config = dict(
    experts_per_token=8,
    activation='relu',
    router_score='softmax',
    balance_bias=False,
    lr_router=0.000634,
    lr=0.000435,
    beta1=0.9,
    batch_tokens=[16384, 32768, 65536],
    train_tokens=304500000,
    steps=9103,
    dataset='wikipedia_en',
)
Below are experts of layer 4 (counted from 0) of a mixture-of-experts language model. Rows are named router (the router's row for the expert), down (a neuron's output weights, with its number) and show model dimensions 0-63. Each number is 128 + 24 x the weight over its row's rms, rounded and kept within 0 to 255. Numbers have three digits each.
After each expert's rows: a language model's description of what the expert responds to. This comes from a sample of Wikipedia text that the model never trained on.

# expert 15
router:121102124117134142121124084112121146111101132103111100120107119135127145149146106122153149119175151107085146102122090142109164129140143087107103102120121146119097089150145151128124193172128110
down0:123132102107110098086145157101139119132117153154122141135160118153100143159125157188123142154144133090102163096140132115119180151131159140146104138160104132084149165137127179113153099123144100
down1:154117126137136160157183145147111146149127109103153157162115131149137139128095156196120135112116120147136127136098139143105160136090129115141117116112141121146118124108154159101156118104134114
down2:119144125129112145135144143143112099169115161126150131095172086123160140154103161137130120125107120093086133120088169160142111084133113129132154116161134109097116100159156039156118148161137129
down3:119128153134141125091163110106114156151111148157128166141152118121135134116124127139146167098158153102108156145129115172105150148101144159154166121109145144112127109124136123150170163137121131
down4:145178122187124097109140139137148113128128093134155129118110145146127123133114146110060123144111115139124126057127127071146131088120118119126126151107108200127161122124159156140109087124156101
down5:091132077118146145129111133092127112091121092126131136157118076123123108102137170127143075112154135118175088062111128141138160098162097051141175118131134138140145120102159123115153110159126157
down6:109113152149150111182185107093107131144085141158144129149066104113072111149156115142100094156111142137106113113128113120131135110133127129108174148130109120137125178161154167141123142162111142
down7:098132165135111136154141071098095130128161165143118162089165150129113142136134130148107129139153129150178129147138133144143153155096170131146121156112112143092170116214136145100111156140121149
down8:129119149128159088122127129125095137111102069132134169133125163125126128163135137147126105130157136093132172174157155134129134137130130066124127128128129169093154108185144127131126158159134129
down9:148131131110111159094158086139125135076118146133108127117117086104148128100108138119143187148088133088132170149099113171127129168115129133109134131123142136139114140130150126133145140154129130
down10:113133083133114117165113054093127125113137158117151157140110146125102131150135109150117085130135137133143101188106129168128117103118137110089105175135124149147127132160115123133160136105132123
down11:146111123117107085131136080118151128134092131115144111139115131086116135118122129119125127146120129148106118089144101142117118094142103134165133146183119120136078103104175119106115141153160149
down12:099133121116133133123118096157120088134101124149135129119124103153119130131159121139141097092168153107127094141130116142082107142085121127158122140109130124105146133069177121137127138159134129
down13:089131100130121116123120093155116111111127108141130123141078151135110165131120118117122140126153159164113118079122117107140132110189138139195070149069140161151106125159126134141094132176113097
down14:134100143115144144138148102126153136122087113148141119097086124098117145114136094107113137095116129121134158112141103131099113149137096138142128138108137099161119103124109092109131123106183127
down15:134115106131152133093081155162116109147102121117123115204169123113138145133128144129103155105105068062166141132160109110126115088130084119060142125122100103138143158125147131117139105116148125
down16:132101076132132145139123075115116117086094120131136164128143144129102115121119163145160134144140119146135103131107155173112099078114148146121175134147177161169141148094109080143147139118107122
down17:116161137092120161092121111134148101125081129154138135130118131116158070114116100110112104165110137124158126130119101177131076120145121157142122090116148133092158097148138116129146162165123149
down18:128104082108130169119127107094112127129106106115115140135171120092121127130116126129106146138134148124111134165159100145114113138158098119126121096098138121084156123118158114141157146179134168
down19:139116164119129121132099119147143146117118131118167152140115132130097171096117159141101164092120111111134152090110140122134130117105136136143097172157138113132104139101098125094145158124171157
down20:140098139131147129097170133108140161115082079110124125111099128147167113137107135122144114113122127112138118161118109105131139120108089114120117136141108119147114120123149117117128149096138168
down21:146141149102128129146137115145142130123077123153109137095114134130157139090166116142112146110117133143125159110147069183115147144087106114102110123138137190126122143112143127110151124131112158
down22:091107143153114094130148134145111147114072116135122060133106075120128148119106130147118213102113117116142141127145134150127118124120122116192123143111133136136070113134148138141110112159150110
down23:144119120153160123119142141146126144111126140160101145137123106149159104117092136191162154120159124146132144136131114124124155144146176142181114138141101107135103136099127161100125154126129158
down24:124148150118172107131095150135159134124161150127084143164113133164082138104103114138143136119137097117123104086129137134130126141125140131116137136109105121160095161108116141107144117133148144
down25:110120117137086102118117106094135115136095113108148132131116124103129059127110116084092127145117132163128120132126158180110112109176119120143152084108114106156131113086146105127121156169148108
down26:123136130108114151139116123126122129137102154124171161146116118165109165116132126129109166102120138122136120087149119152130105107133121105126119124147175138112148174128126127088133118160093126
down27:148091136137135113110162174127130172126136138173100157132125113119161135161109113172121124100128135155129136135159135139135126148114109125124112120132110121125129120118122175140143116119163139
down28:126137131172148123104155120136150168119098125146076134163151109098155129137145155116123158096144103121144138118163106159146133146146159127144144103165148120122098117107103131104145136143162127
down29:144119136153152152157115149155126116148107129168121113130121145108126126124097163153071161074128089131171138137154112110123130145131135142137086116154153065155119190126076135114117120093148148
down30:113110120132127133144118115167093123168132119119108118135102118115149117129122149161123147106139102141126110128151133107092136140051104098148153125131101127157112119132149095186126170113135122
down31:122107175097140154108137088112097124142111116117163147140097119098115120094114113107121159154109117107123104104106084143120142152133132156162114149113131112161113116130173107160143150141140121
Short lowercase syllables inside foreign or rare names and words, such as Ata-tre-h, Gra-ve-yard, Sau-ron, Città di, Round-tree.

# expert 51
router:085108138130117172128138115116117128118109143121096068117113106169126163092144099124187118100169119136087120063109119140112130128114128083113147131124121163064117091111115123130147118153119148
down0:102165186138124134116130125127141111126123118142132120127133142105111139113125154110130131119142111118177138143109161126127105137127137171118148121127137113164147152093131111118143081092149124
down1:128125116148152123163132093102093130165136127162142124124146107104152123144121135143099110114144121131153135149126140136096141147084124101137130125151110158155150123155044143095130092131112160
down2:163135081098137155141087098146156150118097134165166121130102129114087139142105107159156142140144109116164137131118132088136143127099121093142170127133137108133167104160152112115146118124147155
down3:122129115140102148157141125151088093132110125135121124155158153119149126127096184094116128123092109111109124111157190106136114142151113136150119160089122135135130087150098111091104127143127116
down4:108113147081162073169130114134119113095123128161120113132137113155125114133123136158154127134114114171129129110148163086148112112137146098114149123157138168105135089108157163120083104100132136
down5:092136127108080123172103130121093111140122081152177103120137167125120133106137150122140128171140127128150105133137158170109108159110077115168132157074124145133126104146103115131143105121113128
down6:159130112142127116124124147148148161083127030122122129106114133132145144126095121115155154147111138154127145138136107133127171168117190132166135157104111079091110124143134110125147148130079117
down7:130095156129162135140083053183108136135110120181123134144142104145129140153134151134147121160103116142137110162130147085085136135166123076144163122159112138129165134121088108132114171122114114
down8:133094145106145128150105077124105138150119120138101129139108116120095113116119146151145130131101144137160129166119146108153117151143119101147113150111130132140136132151131104142106158102131127
down9:105147141102115129149101136146149113113123135113146127152136119104141099122118132147137146108096113118126136125107145130170115089150109114124104121151133132143090141093097134127174131117153139
down10:115141125205144157115123151140104115121153112100138116190133118154119101155128134128138094169148118135153140165105161108132132118130146139086123102134125127134102095148142114135128046162103127
down11:130159133119096130152127130129127180129125129190094136091186129107067076126129151113129125126130170128170128123149134129100121195132119123129127131160131128087128133180127131125131128127128113
down12:119135143147136098109130130122135114134129118121125112180144131154159118099167152122117114096099158095119098124153155096125129122128082088100137116171113173137105127122150147143162135087175100
down13:134124190100156126130119108141119112159149093137133151190095126174098164121145117144141111160114091159142134151130156109144130123120090105141133125103093156119098139140096113135109100110107127
down14:127111113112153114143125115129125157144116115138108097125066125127131148120127141107162129123066134116108081127100126136105116128146137107116077115112163116130110105152137131118142169095130112
down15:132129112145130108139112119164119151129130148126164103097119142140118160124102192133116125160104111110088125188127173098136127136123074105134134149134149127131138140145106078112166119122188123
down16:130130158136121168117101090150081144149126090130111092132130141141124143116084142107186164158098130143166117160162173108152139143103146090101139107085121127138106174175170110121117151090109162
down17:117176161143176123123102124110109107131140146128131107169152146152098132137123126126132119134137093105116114133116156145110120103116110092124179147131131143138132044154095143168169097155085165
down18:130111137134098114129135122103117138062168118113100147151130135126168152142137123155115101146102115151130150136138139070117120119166161127119152134133128091136129113168142129176145114118129107
down19:120126138113130141138134131101106124123106128121125146117156155118142105134157157136121165123147097101167171138123124125125133134105124096126098130137115130142138127123126123112124149128125129
down20:129160129127101085148133146128116132131133133128196070129170148160128061125095132132129129173131152128129140128135164127114107114157108091075157130138112129127130127146163102127107136128127083
down21:139114127153115151118175138125117132112111133101115136132118136087127122083138127107137118152115150142135122113110133085105135111127068100165156152136175123150117193134130108154143099138102127
down22:115161155109133138105126141153164132130110087111194124094138144130109101114118122116145149125160138136127127137112161128133101178118134190152152148107134136161144138124115067102153094158145127
down23:130151115134137126152153128127054106110146148109149110121131121119154156097101119135148093145173125147154139113098124094126094179130148110147064115129101153142097128125144128131089112129111127
down24:094157123160111143100139151143118121105151156109117152193169126105121116134181125123147107179116161108149134121136171071072147152138068097102165139142129126109125093198143114156069081116140125
down25:113127121125141141152111125118080119120116110065129116127121096140132143171080121148169095109126131124096124130124143095172072134135111122137118137109146157120113141107102105144150129110121154
down26:133110130113111155109125139139081080103128141149141098111135134112126106119131110118141122158131099138127086132131163148128112107151098107155136136143175155180149113163122124117121125129111130
down27:146152090148146102132093117106083135100108110129153149137132125152097133127112092129080122110078156146081129107128137108156140148170116161160100128140112139122115155098131113120119135125105123
down28:117150133109126156161117117094097161111136121056156106137093112155129161125097103152128133114107141135104093105103127117129083158119111112196122124162128124136123150098114116115153187095145160
down29:096111149123131156156133113175139152205143104111132106137122082172123163123145118113144098181124103113133154105130134107130132134139117143133116121137137130121103133140121109159078149134120095
down30:109107148116111121139110095121108080130105127130123135109137130129134097136136107155138102137140184128146099115146133177103113126120102089140142105099153108191133078134113107140088170131114126
down31:181174152134117106139067103074148131142150097125153135120154154127127163118098151149154127128132127153155128127117121071126125190106158140102116143111154162129103174128102107102134153084129109
Numbers of all kinds in tables and prose, such as ages, distances, model numbers and years like 27, 24 km, P-51, 2014.

# expert 60
router:131109178109135176132143138124134120119089158133082117134113132129136124109157089137165142126159112101101140106137114143122160140104149112128172137110118141112112104153126137123174167148083121
down0:116158141189118068146168113090162137062147118152150181118137166106144125136137136138103113098048144161135088113157147092160085112117122146163085129164094148155118123133111156118109147122131119
down1:110144112124181134190130124130144140125135122102106140141139113147149135135162216132122118153113170198123119118108157109142122148131130091118130124135124078087120141140144136118115130064135131
down2:093136094134143102129142130141165220136134149109118125139160103141089140144135115084147117178144121119122159115121147104165150077143121095142130150132111142146117126171157136147125121134118122
down3:141122094131164126162159182174121091115144128105137134153124145134166103164150159145117103149117164163137154123146143137142129115122139088117094164150132133176106113103190091168102133115123135
down4:182156104148119135178126125151093141115151124117101121111110164151148110143126129126136154126066096129127112129100151125101110141105167123116153110133126107188133116159065105127162112118118131
down5:135101120153091144139150098110134122142101126120096139124134183127151088106168104129154089101077106137087122091127091076117124136186119110184099149174108155155109139105131126118115116153127121
down6:132128108119117155087092135126113093112117174097086091089174132170088119173149129112168145134116124147110135109129143095134136161149089102116143102115175128114100145146095105159118139153160135
down7:078135152131137135120170115123145120155134162095114099186161120114198144156140143133123083103123121144122115129110126095130147093177114105082117138182137117143124136158153095102131117160139135
down8:144143144115158094159148111152092125103148144131146142175133164124191141109087133150116153132095104130137086139149153103138070115088118138136171115142083106187104134129149100142120134140128152
down9:123146164121124146145165113132159085147084109131113127201134155137175143130125103143132143099121109166144145155100126117101114089167104091129108163150112158178121144129142134139125067184114122
down10:111115118098128093134124103172173136084142131120099130111120127135119112117107128139140123149122144141097120112129122128088158091126123140122114105132112059128134167119170108141132128133141099
down11:108174143131148103151147106128154087097129158104151106130086102141178102133155098133155135143132141183149128119106148106114133136143160153119123143151132068118128133120152119126126127120146129
down12:134129103131117115146129178150151108117106167117099115125183113092148154134156113113166110138117092163110144110145113083150150090120120060114119119148147153146108119181171125183104108115089141
down13:107121132143111127147146103172134124100075117142120104086093157113116129138136135122114160107145106133136109141143135087151135121123126109121086099141117160123126158176161118122114129144110127
down14:092125127117125126155164149147120124136110153100101153146149151141165104158105172159135129118103092134114100145110141133157161112157102098096130094152118115138138140136148137155121140150164088
down15:121091079125108079129123103159123123157056129100114097138138129142150125143111098092110125107149126134140154151134165117134116114143087118168110157153129126123114129123172145125154125154133189
down16:122135111150165118168123071111116123117164128162101123085064132115143133136153110155112125124057176140122107157085140095113141117156165143148141117094152082109140106174116098123170128078138155
down17:102174108148105132112124102146127116142100136119191132119141147126143119116141126124109125094063135157096138143153131107161147118157111106133121114183091186120108145139179153137132152114122116
down18:095181139123111160148106124131131125127099124084147110084150178158155135129106175110121148125153088128152113126142162135122135130121125152135153143131111123147117135127125126077171099118160105
down19:110149169137085094125156095139114161101115101104155093079123160164154132113108130106152137132130077132141079115116125113122092123138155098154091117166133077135117135117126126117133111134134138
down20:139117132141138126141138116143134157133117136116061098117113129140140113164139154136155106141097149178156158136115142139115153109139117083115143147121119142120138115142062135142163126039117188
down21:183128135127129129156162139127127150127128123120106151146146113171128084099136131120173116101088137152127129145075142159090112113085042180094178144154127128179113128128108055127129146146127087
down22:163147093125158145145109139157132124149125118130130158137101095160140165136130140163162160155121124104155113140109139080122110125153139125152120091104134124160087127113108121116122130121103158
down23:114133123132144068142133108173125099111131130176143116103185138102099115129133116119111118151142081140169097105153105127123141119184141123112166102119066122119138092123125144125144111156150107
down24:128132121139154149122171107124159126140129095110138136168122122139154120124139162113106068125128130148120143175103113097142169126142129089156107180148131107135092120135145100157125122123149099
down25:155147110116125070174105147145118081157135105118049138124110114109109101123126164120150103144056125108082093116125136100111091136142129111133146137093153127133127137163082116128146076147114144
down26:093128118123140163117128117174123097142154115189124127093082166072105135076135143123147142138116060134126117092099129136114121091116168137124116128132123105170117116117143075113134086152107144
down27:154154110148126149165119118145088110126147102133104116156130134162174118114126150134149141105107091139124147122114142105136131150133138104159128147150130112147111096129110066105145152137130129
down28:117148109184168124147102130117140088093158110126088151112091116120097129121134139138122089147088152144161085144142090117125100144142126158149139120124155125128107129156098127114153104117141117
down29:108136182153107131129145083166110139104115119118139106108097141153144151094125098107118137106135104112141097111098133122127107116122137108136087119175115096127127145119115126132126093159116120
down30:137156118114146122178119101155152113090103149115091105142164149124120133105048100090161153128115087115149154107149152095177154134130088108075116119122117097168118147138139145121147113121113131
down31:081133078152133111123154119120116156150116124128130088119118121099153116128148078140159132116146131149121149124121140146117173185100126147124113143123107160135116132146164108131167127178124099
Numerals and number words in tables, contracts and measurements, such as two in two-year, 1, 14, second, and long after a measurement.

# expert 27
router:113106093156140185109138106097127144089110169112112114099111111156132179119153117168157114105172115139119164097120126147113156167082152103107097131121106147122118067165112130146141144111104133
down0:130141133145119176095133101140100134110112143125109075115129147133144134112123148098136153140089098144160142112115116066164111122129100131131123137131141124205125160114125119145100144115109132
down1:106122109127124131130126131132128131173137131112209107108131118132148129162137127172102129101123164127128165128129134118129104116131109125126131117134130130111125130133066128127132160120129149
down2:146138093145087131127105138136103126164081133121154152120138136140117119157127131123122116150154141146108170121154108096134114151164103118120122152144111114101136113135118111117142113158103100
down3:073104109115141186101126154121102133140135138128157149093168130154118158178123104123137145165146183125128163134098138116113150157105148139153094140127124135115142112101121118102146123162138142
down4:108085113125146132120150148141107152113108110142141138127118113142130129144118163101171155112164109121114117132131120066115123104143124154147121116146153126105096140122110144156109144220160112
down5:146116103096171156127115149167124106161133123185148124111133105134113109130151110106134126139133117143129119163154152153152160082140106131107135118128139130153144128136123137085117146140104117
down6:130112123237152129142113140174117222115123192114116108136080180128100137140150139132091138136124117142156104132119123123162119170125116136124120124111120141176174131141136117120123132146117120
down7:134146129165132088095120113132073114133128128131151126139117181065129124133094124140098138134131091131141079140089128113153126092118118143106113121141113101130190122111117072129129104136126171
down8:125149119093108117116113129115105090131110098115087132142142120100136081113122096109103090145145136159140157147144145113159126160162075127110114142104126147149139130100093096155112106141119131
down9:125147146162103128101103124089097108130155164135130138133130106118115159137111131131163090111133109150105168115112150125139118169160183161118127129119148146100155118102163156137095135119096141
down10:154171153146115187088162135137112149139114110127135131100129144093120133133139139118123142120118098150134128141114158112154098139089150125170132155093132141135144112144143188138104116110140109
down11:128150158095150116114097113103118144154134137139108104148129137095102127087156141112133163150082121105153181157153139139141146133112146138131134113145099107128129112106107137107107109127120122
down12:135143116150143122126096131128108124173086154128143158146113084137148117157110099137114114114116119133127149110179137139148138115133090193131086160150105118124144133138116113087111127100131084
down13:149135079135122125155115108151172127106109133082141142104089189133106138148159094073097152130138127152102124111128158119147123133127127131111159183109189138140108133157147110092196154147152171
down14:137126152175130127190128127144126130137110182125132148133129130161139145131134127143125126127166130130131158159128105094127133156187150083126127125177164128123123119129131163081113139140191114
down15:139132092129129162085114140155111114147164127130127128134154153128110121134170143138087128138129129122131154160177104186129151115110097148136114168072096167105163158155136113148130141122083114
down16:141135095103143161120185179128111119118133140072130108108107140141137104144159125136128099142129133118139147174184114136110126139104183123124143151106086126091108156090099130103087170150148138
down17:139181114129176150086128143154121100151129119066124134126178150137106096172123174136106139144144096141130190112173126147122147126101137121137076126131134151110167127157147115141134086141149080
down18:150122083130137123126157128150143107131158147139111131066161133144135118144127166080134126114130144116122137123138093165172117154108160086119140120158178114092138136145140152071154142149178094
down19:146105121132128129134122050144060083122125163132127118168137139131129126135094123129110171116084096112129116103152098099134136138113109217119103125126123139136073158130131130128124116161137154
down20:115109156184110115121105113112174166105130133090090120198093156133110109135146120086118094141133137119119072153117129122088099115106174123127168132180148105148090132129103114101110158143179124
down21:129165121113123121146106139165100094131078183135149150141130176099145114141120133117098158102116057131132152112132133105154121114157133179146127127147142112108133129129111136124125103147126125
down22:179194132128126134145121157132123131139137133128118114139129117111095076133129103129141174099152113105140136113131104132109120112120161117132153161108127138114156139126109113107152130150120137
down23:125137128173124130102161089156100154098088138128130139119146111135135149152148110160127121104146131143114089182101192098139070117104111111100154122095158136116104109111121149155120151123107118
down24:111120124138131132126129113127122128125125225143244131166125119102127127132221125113132076124161124128129122142152118132128111126154131084128129125127113131126117117189125122128088128127158113
down25:138114151095132128150156124114137088162124114151128127084146144092135124149136177099104088127128120136165154118155157143136132116089126122148141126116107154088124128133079137104095131126128117
down26:119119165130148135126171145117139186018119133126132097052133164142116152129130103121196103143144103126134181111113126124137120129135143133126138128123114136171128138117109129106160129143108126
down27:097145141126150144115135102139065140151100122152125112118111163178139097139136136129120137096107147093165097113141134081120142147122112132172127088122132132112156161079163152089134136130096125
down28:166102140125120192131128112113107135119160116159083067132136101139137091078069123105141160167125144141153120119131113062114079128125140136144099126136091148235114127121114130112139124086087176
down29:143126139120135066107137147118123127105090137126152150146148133108110128133093136126188165070082121113116069157107122124139100143129126139120132111130175103138112079115104128120137131154119059
down30:110134129149108103083084148100106137139115120105048116159128112138160134157139162150122111141149177123097124140092150088113134103082136131087146140142137092112126055135103133128113132172146112
down31:112126115142161155141133127111078117113096141077091100128137124183137106102113104117131114156172156168147110137144135084111078144152127131133151114124154134143116169124120099157104150146106100
Month names and abbreviations in dates, often in table cells, such as Aug 2022, 12–15 Mar 2018, June 24, plus some years and seasons.

# expert 1
router:083106134135122152149143090082144129119104138097119101111122094144116125120130111153156107111135151094125123120086103142127140118145133063078167127109111167110137095129093128129149126139114110
down33:049135142074129120102125145118127107115129226129108140092117042128125128129140124130159124124130127129107132154128172170141154082107117131119129127135156129068156164129130128219137133129130109
down34:121115148125146102143082095131087109143192108133096138092133102148120112155154150133151115113159129162101163126131116072084123159164126160166131153095139151142088106117116154144090108185123156
down35:125112131090106141140117110154125136161127081188127140127141115112104090147140161133118108156148133164125149167093115118118144139129129120135152131136105155111116109119123160137149118120118120
down36:118128127131120110117127130115139137115135121158142116164120117127124134136065136117139128160140147145182120174114122147184138106126117130132165115121131139117127175204126178141118150174130128
down37:107141131139131145125152130089142140125129124121159162102131137155124138146122128153126174104147125170114103198129135109132101148103106131125149124165129118110132123155109146178113145149111079
down38:064128129178127127129133153129125128128129131128131093131129132097118127167114129129130127143129129128130127128173127210167124126111128153128127096128196127130128128127187127100127130128134126
down39:123139168130120177132114119136111114122094158108136115152124132116073115154133131159109078144162130147115151184159139096099159160135172122097111145135119116130174125133104098094079168131107118
down40:110134123156102120150152132146111128131135110120140170114127116108161124142155166105148114135165112139151106115119110118148072071129137147104101111126103154091137094076130150122146131146139142
down41:114132113103135124124137099124107077141105158159127114112097187136118105139153127127120092114187120096110095134152136143136149115097115126154161108123081117151165139131121101133177168118113100
down42:114127138116122156125141077116114120101144130094115160132159140115149083083109123161102104138093159113122168157137126070127125158094148091088115196112136145138149093140122103116137167122144180
down43:146126133108102142133142111146125112121172115131126120140107132082107132083131145136107078143103128132104133173094119128120127119153125124118163150117121100114169163126069062132127164096130118
down44:104103142111117106114108123140122136101102126142125137100113128092127118082125168101095133142151129114124138156112106119097139110140105097111093132159098102159133176170133096098133149112137108
down45:194099105172127125136160144167102138157186111110084159099142120163121151136126159153135095127143122135110146147114116101106125123123118159155137135121140127076129092145090104134101139118118117
down46:117136098149103170107136153114078129105145129135075172137182126115145109079120112142093123131107130092123131142080111118172112169081134148114119153145126101080115147167116135148134140149146136
down47:125133126125122134124129127102125127036144130127083164127122155099122068125138129174127124145187157161152114233098157131136117211152132138126126130049126124125170132149121124071106130134162134
down48:096143122155141133098143118113107100203156129174121120117106120117077133185123135142131112158132112125116146148148130138149126123205084125139158133131141151109125155118105127126134098148158140
down49:156136093129140148135136114112122117099128109132117147143092147124138114082121156124147139135153166141148107161082123164195091197140119109163090114093129089101140188147138142102167118128113097
down50:188098104136122127156135133126140148132166094110104153105141108158136155151128173162101137140117157164118110222111115097121131131133114145190152113130158123092119120124090151144113141146136122
down51:096121118129125117116171096137099123143093125179113103155136124105144149134119158132136137134119100176125141138126130103159126090178106148140127129132113137113127160095138137141136114087090135
down52:135138198122123130135138118124160136146148137147141123099171145104100123169137163158147106149158107142122140165116144142138115179160110142104147120151156159091150125103086167155105109154155108
down53:115144123146101130181144152131117128077126144103115130159166147121127121103110118106149132128155130151139101138150081122184099107111132127131097118117124104122129104146164122084154106145100091
down54:166164184137124129137162123135142092105158144136148141116160136125128130146154142121134133131151104139114104165146117126107130135136146135121120143161134149108148112103109137137091132164175129
down55:154121113131102154126150082123102133132144146133122130122124120095128115129130139127095101129134115137146108104110074144130119160133124133112132140136113129159144162129164123111123107095080132
down56:110151151144107099112120118132122114112131108157098104051135113116127073172164107158142125157167130132124116159168119111124108137187148143147095129167148149139076118125131124127136101134117156
down57:097132110156107138096116124126110082092112131088101131141163094086131068119117112151075122124142119121120125195107100087149141160130132133108089163152142116120128121144151099089108150140137120
down58:147126116151121159145133136149100123093120133103110135124180133137088093101132125138101114123164162127166134246122119157119140139077148134133141138137131106129127128155107117116122116142115126
down59:148170177133122122143160104122143099131144124150134141115146155110137111138125142137113148137128094162105106170119106130131134137124145137121118137151135150113122113080119151121094101151162120
down60:118112119137083180117149113113142112089137134115119123167145123140098118141136122137112101171142139176121133202091139066105121148127171148126137154171123066112152121134101084128085145160124094
down61:166115136120104117123157163111122123118129149081113114132109136146106183120123123143135121176106127126144128187108092141145114121161111132148109126120130123118160139119045156118135110089173147
down62:100126129128127037127088129127156087086129128142191147070092142129125126130166116131128112106163107078096088133134126191154171129126127128147107131127083127125130073128130127130128129129174049
down63:142130102140115121155126207106105114117167124088120128143119168113116155117119136094096132136136124150118116131088079147133140092138095118170129136120134106147151103139084147098150075130149126
down64:129142152148142121125116146056137123178134102073135102130130131124084148137158128162132101146128076170141142123046094088127134137135130133143109097128076161109170148133101119134106109133159092
En dashes joining names or date ranges, opening year parentheses, and section-heading equals signs, such as Indiana University–Purdue, (2013–present), ===.

# expert 31
router:131135118156166158131118096120159119104101162107121108061081128124168110158190087135137136103110148122100117102117092133103140151104124094124132120127117174127106116155100152120138122143136142
down0:110116136070113143131100132118108096112119106150098125139109178127147178122104163165126153110154134150106162148125129148154134139149126090166138112146119119169131152134125049141122119111142088
down1:111136115131091120127111100160165095121131162137138142113135151110134147155135103119148118149136125154116149169187143183148135112147111139144077114103146108155160137095155138114119134141095104
down2:128129105130047130139137125104096133126073132129129128072149129042105139129129145131127128126129129129127161126130160129166129109125151128128128090129114127189126128128129127128129125130128127
down3:084116144178110147128088124117125103101098139104123126138162142126145126167100087091100106123117133121120141112161135143125129098113104122092116141164114160133134155156042113163147133124144099
down4:148116165118121127133136103165150158099129158133169135165145129140126124135050103119116160128125110166140149176062142146153101141080179152130100146130138139111071146143138107116151149108096166
down5:067122178148153163123147154139140150173148161139135147128132140132115132147146176152127126091151133159150118130126122127128166140152120079111128074122143075114142171080153131130201084170110124
down6:109114134127118160163095143123180177103173141177130103117109144168134134105103130189116171133128138125143073126124138139114132118118141086140140105109098066121089122119159133118132111107103126
down7:113147154196119180142128150129177157116127143114114098147107150141113112058104114189139155132119115128122073110076140141105079159133122115145207143124121144100086135112131137110144124140081118
down8:112112112111109057131114111137144145127122143100165142128110112146126111164065139145146132145112113114110122146106098158125110111144114137122145110143145115126119108144112174156125127116123148
down9:123098156120158153135084127140091135157194132097134131125127114135105146111082142158160125126127137128159127084133112154114163130153156148057144106140104130121124151127131116118135120131078133
down10:104127129148123161129143167076125136090154101187090130138133145150127119118148128182143120096142131090125088145150124112130132168149107105132089106141107103127116153100142125133144093136115126
down11:115104108119114107179132151120133162129138119143122162134127083140145127147137190196061148133139153107149138130132125103138119109100127153125118119147130059165150116126187144142159122127139086
down12:085139125127128127087127171129128095167142149118127128128183095057128128118109121143098121129136167127137128151129129174114137055149113127128130128113165127129171127175135114133142097172129131
down13:095099117154105145076124142080140114164145103127119097113126132153160136132138148126128134157122136132120138119140126120115164167134095110137138117173141113105132137137122072109096195178136102
down14:112122133134143131128147129067129130129149126161122142135077140152134148155142118151157111139133110093117114053142113070131127142117145117142107085142112142167106148124150149122101131151132093
down15:125160125112096108130120132167111133095116133107163131141110098141139128146126098151111142133108126125130118109123134181141118115169141132149087091108124152145123148126112132138119174102159102
down16:111147156122147141126112091128132150104141126151155102138123158156098159121057089157117121137140103143136132131120083141104129144129145096145087115101114152097134087118137164169132121101133145
down17:149113104134127093153137136138086139114097114099121125134129137145103144132106130168091129169121122170113119152118129153144132140136121123119127114103111123102133167140117117127152132138132127
down18:109094130094159145140118145117143134115194127132106105133093072178149123145147102183102139109169133112097121153112122106103111133109118074151118136101116120102102162130159100140167094089130090
down19:102175121129127097156104142118133129084123141117134125128129116116148130139105133132113111115133132103125130087119140138107101107125128116155060106103124136121103116071108139197114146124156105
down20:102133132107121126157137101083128120132105121121130115141157179123154157125128140107090075128155124127099164149158160128089128128155101172138150135134160133099124125127178134139117095173103126
down21:136106126115158139151144137146186180157171132131125133122142169154132139132120158142107157144126167135155137126140089148156133133114108119119119109137110100128138135094163117106165105208115143
down22:049132103114099149133105123104124087117115109119140150135121126179128125165167116168107076151185092110163136084220136126158092127131119166138058118158127097134152112160137136151147073136141126
down23:084138156145115123168128138110129130099134128129116121133128161122142150134112135154113054142175117131119120086153133154148130171123146099134101106157134091149118122097121118156113101136133098
down24:121135090154090129127092120135173106110119144118139169151185126110126135154154144121150088133134129081138107107148140106143114127103108090123082155157133083128131139121139108151090104108154099
down25:139119129119121145115098135110092162140143142117148134131123117158121124091100135160137148085146153136125111147137157136139096145135145126117089119135145087062122142111114111140111141126112158
down26:077081116128107130125145119100109110133148098167112102118097128125119135153123135119134147136121139142128107081139115092138116119130122159158091069166141130146131087110153146108155110199125137
down27:141144125118167130126102164129124138098118104116155108127120098129162128150073110121106142119092121122164153108089096153163156109163130157160097089117139132146106145095128134163155153118110134
down28:125181127122128133133119115111131135115119123119141152137134163127130113122124120138138154120129141113104120185122164202128157151073119133142135030133080127165105125119134136121133120142145107
down29:096117097083139136142144153125179172143148135147117147122139120133126115160140180164089167134175140109152168140135088168165157118102138144118101097151121068154176137114174111142192104146120113
down30:104170127130121129135113127130084133129137101128137096137110123132132126140130140131126133127104124151130146121127080133127136101129128119043125117146131139137127129129117125144122113089127140
down31:085141121152119142145138096108119140126124109096125131119138108151126098116156134158046149131101173114120115098106124159167114104109157138128091106139165127136112155142139095051144170128147165
Single capital letters or short pieces inside acronyms, model codes and foreign names, such as QBZ, LCBO, FK, Jørgen, 530.